Experts of a small language model.
Size: width 128, vocabulary 8192, 25.9M parameters.
Training: a variant of SOAP for the experts, 456M tokens.
Below are experts of layer 4 (counted from 0) of a mixture-of-experts language model. Rows are named router (the router's row for the expert), gate (a neuron's input weights, with its number), up (a neuron's input weights, with its number) and show model dimensions 0-63. Each number is 128 + 32 x the weight over its row's rms, rounded and kept within 0 to 255. Numbers have three digits each.
After each expert's rows: a language model's description of what the expert responds to; "comes after" lists some tokens at least twice as common just before its tokens as in all text. This comes from a sample of Wikipedia text that the model never trained on. Tokens count by the router's weight.

# expert 50
router:137158130126140175131174104075176101128147104117099172105086151141112188112172119133108097136105125057129149089128183112140100109085098172131127096163167181142162144169165125130195105079180179
gate0:106170063122112145079066108168084160096142141174121087131121137130106162099175171147090157106109088174181161154131165134106136123117165187163137167104106067147157141136140141173092157111119160
up0:131104153094125139142097144106079204129080130158173073130071124120057102062176146170085146123167084106183131143106147090105138112117144166143099167129116052119122091101139141154111107139084112
gate1:123119138116152077086135072167183112131075123116074132131197130168145136089081047115169111116101120090102084159125194104090110109130152122099115094142096185139144168165162104123124107137120191
up1:094120156151109165147106139115118122099116105111152176136123142101140130136168154142131115108114138172132132072139104115119150134133152157148116126089140106142187088115149143163128174064151154
gate2:171138126130158138099066155118081125099078148146131132141156124100121129166128105129109111173145125132152062122077145130086130123144111161155116081241085112075091108163111125126093109115125203
up2:197146137110159120088039142120095103109100150102153132127147082091161110105082093103171103131060111156146114167096153123098106091130119122165107079213099152132095126186126150105125136094142170
What it handles: Row-start table pipes. Pipe opening a new table row or chronology line, plus heading markers and Preceded by in succession boxes.
comes after: "\n", " ", ") ", "\n\n", "\" ", "4 "

# expert 51
router:093179086112107063110165108105123097142110113142178067190180112113154165172128065180075123172171158134155146098181140134104119091072176124072165090146084134158157121108105100139140100134105154
gate0:084087103154135078118168116140076072172145074156115117125155140183092155146156115118122147098143149113129087158157118149113101098127157079112085121128125178063093167116138143114113165083163091
up0:163151145077131190151095114162173158100110155087164173151115116075139153128130172137114092143119146150109162112115141133181173126144115129163159165121099122170138110106146129144154082172117107
gate1:147157102135144161118069159175101117192070090121109105108130150089092115159145053093100128135066133148148153090197120100136102143070177143135102122147128119131139147119140066123139065100139157
up1:122082118131147114130167124096133125074084186171092131142158149125156103086119148137124167054190139081118148170040118184126136135138114178117124153093156149166160126121112149190141107146163090
gate2:074093101103087136094107137107112121103111124203135110187086144191147141142090094134239150131144156129124113116120126187125079152126165170100084115136064148177173088165127102140168116069115126
up2:112116100095104138139113125111145171141140161171130139140141095202119107120103144054212174109185139146145134083087116153095085147177135138113098124156095199195168179108122098126130106106074095
What it handles: Media and arts nouns. Nouns for creative works and their reviewers, and word-final pieces of plural nouns, such as film, album, song, critics, lyrics, documentaries.
comes after: "the ", "The ", "cri", "music ", "writ", "song"

# expert 4
router:155134137069170184120166146135162128138043067079136161188131025143082131084083108091139113170147099132157160140125128148096118085110166091152085144166112090155156139132103106101138087117138136
gate0:091115111121190126154085179089157121076132164103140160141144108156111138138091118122209167124094127193102151160158170167086102121167154096145110080207151080146114133108128160138089166116081186
up0:090109199111168099078153149140180140137110148102127130104210136115131142112083131111140158162058146117129178104168168178099125135108077140083141087156142090193129130123090142143145161145076100
gate1:132134058188156103071147145116155140116097044106092129145145100104150108094126144133191117157091103123129088105053100174142194070147090124117132117151103149117113164172155085161145090163128125
up1:102122097128122128115186135151113111060113108107127182144112146092080128133153078178081152136092109160057177149227157092118102140117152128130172159101146073147103092111156115135119118148153097
gate2:116107108117091127120074078112143142116088137093104078062120056064141135152090068161101149128170127125130160146151116170159136073088117158163144071101104072132117178111127139118136120110146130
up2:125181111150181064170151171166109146107194122139112126210098144134103125136103147095154083166138148141144155158087091089157146096143114103152130151147113132042139035132144124057072152136113159
What it handles: Taxonomy and infobox fields. Line breaks, dashes and name endings in taxobox lists and reference fields, such as Tracheophy-tes, Angiosper-ms, Genus, idae.
comes after: ": ", ")", "\n", "Animalia", "- ", ";"

# expert 13
router:095069170123172151146130157152125134112119092086180094112141152153103083097111116140154056171183104169120115132057148157098112076139161123138090172121176051127160130122122122152112159175178098
gate8:160113130173080133148199142140108115109137177158154141195174137107160116088165146083140128086144187157112128135148157135115092096137136124164164143091129081104151099098123107207123152159168141
up8:095056151091119171155159095135147161126140213129163157130116144113127123115119146071096136103093166160113126125103141088088059158121115088154157185098174120140078072124079118188140106155105104
gate9:117129136173205117173139106119122181152123143133130069102154103170082162177130150108117119145152141054144119081078098183101107154057150124124125134171113172093146148171058109184124105111178122
up9:105197087117131110123176118211185097133118111084054081128134120163125092192116102125124113193104126104131104127108129186084133159124094124069111054145134133102119110166072139130146109112167143
gate10:121096108081122115070099099225127113145097137130144140105107166123095118085122088154112126115109168139204150126092151094106174106090127144079148148149157122077185133136109180173091138137128144
up10:146112075105158154074125096140152110093138110101190108113143124107099104039158126153113114149096150100163123132113151108087234084106097133116130095108134109114148163111104125157137068125127192
What it handles: Infobox field-name starts. Capitalized first pieces of words opening an infobox field or list line after a dash or colon, like Tr(aded as), Cr(icket), Bu(ild).
comes after: "- ", ": ", "\n\n", "==", "(", "== "

# expert 47
router:167169058111113174139172081086173144108170118132102152086102163187119124103109108150129111153079124105147096074115149088175142128075116152110181144155153162155146164149125136094101139105188188
gate0:170077114113093124086119085153127120118159116099118133210080156125164092133081110176206101135155150142112134150060176138177180116084108137144119133087138165102102127127203127093103126127086116
up0:142138151159094133124112123044143101161151140118080148132122112189129087151127197075158114213107130157166141119153133095139117122157150128093069142090120170083157127092195110167071124129059103
gate1:099152098122104112063072086162144156141079117168088229135120161192110163174141142149156151144089151121109135085125148138147172114166176089177114193101092150173095123114117150079181099146163176
up1:121111134124158143125154157110112068149168144128127048130116105069158105081097108129107120109154086148118121188140139091099082165096115153082161099149170076098140144169162098181064107127115075
gate2:084120102075120184106112158166167171077117152096133186124079087161073131119072095149107145119173127097153097107163128130132082083105117154120123155164065065121104078098167153074112107132114155
up2:084144065097124136121128114167160164082125129105133188137091112145059130116071104155100165137160122108169077113180133131104105057074111159138132144143115086113093101085216140108137131133120167
What it handles: Table cell separators. Pipe characters dividing table cells, mostly right after a name, title or coordinates, and occasional dashes or slashes.
comes after: ") ", " ", "\" ", "\n", "i ", "o "

# expert 26
router:134137085112158147157137159123070104131132118141139151120160142153165098099115151134162165170090132167176099162117150214145190106083130137130163141085110125156089128151200116141179091164123150
gate0:085165126172155074118094133146061110107133102158096153098121111155060066124064141132115118137089177096177143155101128181121146148147153107118110118102128171095122139126127132172138117153137133
up0:182075136106098189133192110110211153148143170081201120131102127072169164119170120150179112160144091161099108135146135087118121150059125162096132136103150100168155114147120143114126145136106132
gate1:127154176145158131113125144058103126148085128103158093105157104089135161127130154136110149113204112073141108149124107167179118126142075146112121169095170120065142150137139124155202144148127175
up1:184133111122131101042128139126122113180144174142144148166088183127067118054171139113156112078174172093119135157071030117191103122130094130151132119173150101091212126145100142109178123093123146
gate2:134125126093107157085151127089135135122114107124160175131108119152179077180167106124147076125132136195198118108176114159137104121157189072149148169112105117140114136149142168180095101170131159
up2:193078118122143124197092163159137145159132124082102128107130203150123133064100094146118134145157122099135127168127134082183131140039113148098139078115111136063147110087089117136130143064126095
What it handles: Table and heading punctuation. Pipes, colons, semicolons, brackets and heading equals signs that separate fields in tables, legends, section headings and infobox lists.
comes after: "\n", "|", ") ", "\n\n", "Team ", "votes "

# expert 25
router:127159102154125134142114081143141113158178137157118160124120134114165119135148131139097165111108104156132185119133163129095138122099172117084139184052158141165129100172122166132113103205114104
gate0:121089071117139159165063095078173141140143184135171086105123101134111085139125095188126168126120092173117181165157139135140095128097044121118137157153112143098117137108172104156138122188200110
up0:152219183160082039161117145168192103110108143182055168119168077141142145121165103138090081067145137091132063163162132146139148095137147109151144149170148129123121106118150145108162150106084118
gate1:142075081097057112142147105148107124139180167158146136133116125123177112143085047090117128126108109127093144180200139161102081129127092174156165160130115133137125087157116112087125103183103123
up1:105115172104090137138156137133097091120156130123113105087124109139135095146101101102127115152118138140131156138149144163132138056138060148109198124128086101097053049205193122104126085083129120
gate2:110143116112079087095089132169135087092145091134085133110122147071061107158130115117119151063147160127090157100182095156091147136231159095127140110145120122174152134105173173073089078139155167
up2:151099106097132141176162129120079093113108169089146151158119148127123125152148158170055175101115094083180088114146182138116170104107109079095138116184094100112060156090141015144136151115170112
What it handles: Personal pronouns. Subject and object pronouns in running prose and quoted speech, e.g. he, she, it, him, them, you, there.
comes after: ". ", "that ", ", ", "where ", "of ", "for "

# expert 61
router:150086132065123140182117132119132074119098083097168102172125153136085094090103133135132074165170128149074136104179151129110119103097127141146055149168178198121148141161095138128153107143128167
gate8:062083128103183158125150116171148089144141161148110088135192122115107126144082158074096146171127125085095096154092124151146175193149116096033127111119091169154089145169123144130106122145085113
up8:052127148106107123149078053162165148216161080157096112110186148189059179124118150055093118134136123103102079146105124130139149153141132163065075124162077163163116122155110133143197100140115127
gate9:161145153190122096114093138118081162129111105155149116144090123105087159097157104171209093154140155105126138154141119063138064036130111163224149106124136159146134131145115151131107171133114123
up9:171174140149076102155131104074147099121121132135141125111149150119130128138211149133125106161071140143162108150200122113131161124177131065070137116179166131052133083103111114161136111119158153
gate10:086122142144114147109106117107158113145114152103162164140139147067094107136148100194153124099071150140112149113114118100172074105123117155144107106054157106108140172115113127088096219144094108
up10:139130096157193080108172170181078119069151121126079164125184167163125122150078137084110095167148134152115114111176147163107186139125130133064108153181126141175133153064183142150151057124154111
What it handles: Infobox field labels. Field labels and their colons at the start of dashed infobox lines, such as Location, Genus, Species, Born, Website, Coordinates.
comes after: "- ", "\n", "Binomial ", "• ", "Species", "Full "

# expert 52
router:117135106174074125114161130095109142134137115123080118091078061117136126167144140172111135174144130070102142093076085096115157140161107095165118130115138157180089130169142114103187106139111074
gate0:109128102125137131118203110119088145117097115158110095116105149091120121181097164041109172149118123141131164110103094106158097148122153135158069078084127099130128079131138073121139126212098146
up0:088105107109117131089164139106103135067119167147118152098185181139147143119112106139117161140089128166145168113189171091083130168051124110163143111056150140113166115087101073144129080159096154
gate1:157099115095109121112063063106072114164192107140153119076135142122114125104118185148171144145050209165157179116121117075123090185138114133122147175097104165156121103121122155132094139137113112
up1:142117137141104110129131123128099119114086160160147115088086164138164157134073147125162139138103122133115151174111040116141151059169141141128130105128122118129125091149206098096084152133062106
gate2:169087190106162140105082126083093129069099119073169127096167153118067136143171160107084135119096132153091118124126115156088168063197091143128083117158138142118144087168145116162157075112098097
up2:153142175132175126128118074131079131099097100106110108082131131106142173158147119155126167128064171146145126146146121128129168111180109090104099123136135115102140081164114132116112070135105125
What it handles: Capital-led name pieces. Word piece after a capital letter starting a name or title, such as Mr, Mt, Make, Love, Will, King.
comes after: "M", "H", "S", "m", "K", "P"

# expert 16
router:129118150119132108179141160196135134112121093133092128088140160147150144129132165137112156100051098149182062135091108125126161116108182153135132147155172136137117119148194095104162195163150111
gate0:129158102156211101122111092106083126120148121137142113121104107221134108173106099166159128090099172121176122130107098127164075121130113101139035105129131181117145098151077136115189161071116118
up0:155097153105112076135071162152135157115132134144127149136066142150148114165109144059117173064080165047135135072172132118168115173115154140122051093137105148166199149121112158139121129141155127
gate1:134107115151164116073112193126106185145083091097119129119118143127069187142162172116128146137169145128133096128133105178179159138134099184149131124085237087132145117170157158143099148148125090
up1:153113107180119126077138150119111124111099119127134139049097088104061157153201142088159153149145128143117077108152125170155215112107165173147051129103176123161189164120169153132107155180139115
gate2:166121154177150108146157160114210155088090168077159151074105119117123087137157051174160127136085142133169171159122106166170159176066123101196111129127160075137128169138110177168148166146160109
up2:163129143165143118118199161105179109112131121131205182105120101150102109125197095170171132164144168139164112115138116151106166155093101116201104123117098086189151150088166092152174148155130110
What it handles: Stats table separators. Pipe and semicolon separators between numbers in sports statistics tables, such as appearances, goals, Pld, W, GF columns.
comes after: "| ", "0 ", "1 ", "3 ", "2 ", "; "

# expert 8
router:144098081171092134127152121111156109112099167167163149139157112128114144175162097126111194161104128117129093144109145121166098143088084069193108066115138072173153112176147130124182141094163160
gate0:094092078094096152107139096188086120151134121149155110141138181174130117178136110102097113102134089130089151123141126082174120110088176142124137138180159114132103125154165160126172085056174123
up0:129178157134164095147118143119145154107066124124113139116154112075134161082077132114124139145101137162136108129151124163090109149160107159134150084083127128129187117095084085138130174177062122
gate1:140143154151161141141075138150103106131119114076144132162168164113093189163047158092078155172131185135110092139147168096103134107133135128194158106169116140117155207139147124124095089099128082
up1:089066108176133095032174128162167148095081132172094147112128125092172067187147146174121116115091155091117125147108104178070099113145165130128131083188147104108112096176106112129111103069139108
gate2:114061119122135135168106170138120104183133099127112132160110116145100161206096172134151161120124162085138172131099118144160153133078084195166092136129172117147065106139161162085094158102162139
up2:111184159160157116090151098141128135077117167113107145101150130147176100067126100134125090093167122151122079144123115099109081130186152071086199159111064130136203150102091114139176085145148091
What it handles: Acronym and name endings. Last letter or syllable of acronyms, call signs and foreign proper names, often before a bracket or pipe, e.g. ITTF, WPRR, Rococo.
comes after: "C", "L", "T", "N", "X", "S"

# expert 57
router:099164089129156078151182091101124100131117142161122101104071167107166126134123144143106141058117177101153146118138145080177143150097161141169115131109146175159152159083076089105083092156097117
gate0:109137100193114129126066151107134124151138156101133135058115102083085113156153161156093146095059174173117110097127131115125114137110143142141082051120118122155090099057125119160106125142082145
up0:146167125119122129128138194169125147162108060151163119187176144170167151058106119064121115132162102139152156124135072137106134134142183129133133166155110088108182116135070189152141183184124170
gate1:122098156115137056084115185188137087078100134135168177104045150123088112179142169139138172118125150124102151144128180089136095087128129131143121131159112154126097131133114107088115133109100196
up1:128086131140170035137136159181065103124105134164140147091093123147108096111114165109136173166167101162127151135117128134127093125067164100124117053151149114096184147156132082125089164103116196
gate2:148133151161102092085129088145103136115149161099157161117111166149181146198137097140140200148117150143047086148100109090231152104063163141117120106117141072129159090180122141088111101124155116
up2:164118147133175125109108175155068100111128081116118172111070163174147112117157083154100135163135132141133090097092092108093184153169145124149046152149151176065143157116119135095176205112118128
What it handles: Narrative past-tense verbs. Main past-tense verbs right after a person's name or pronoun in biographies and plots, such as asked, announced, joined, signed.
comes after: "was ", "he ", "He ", "who ", "also ", "she "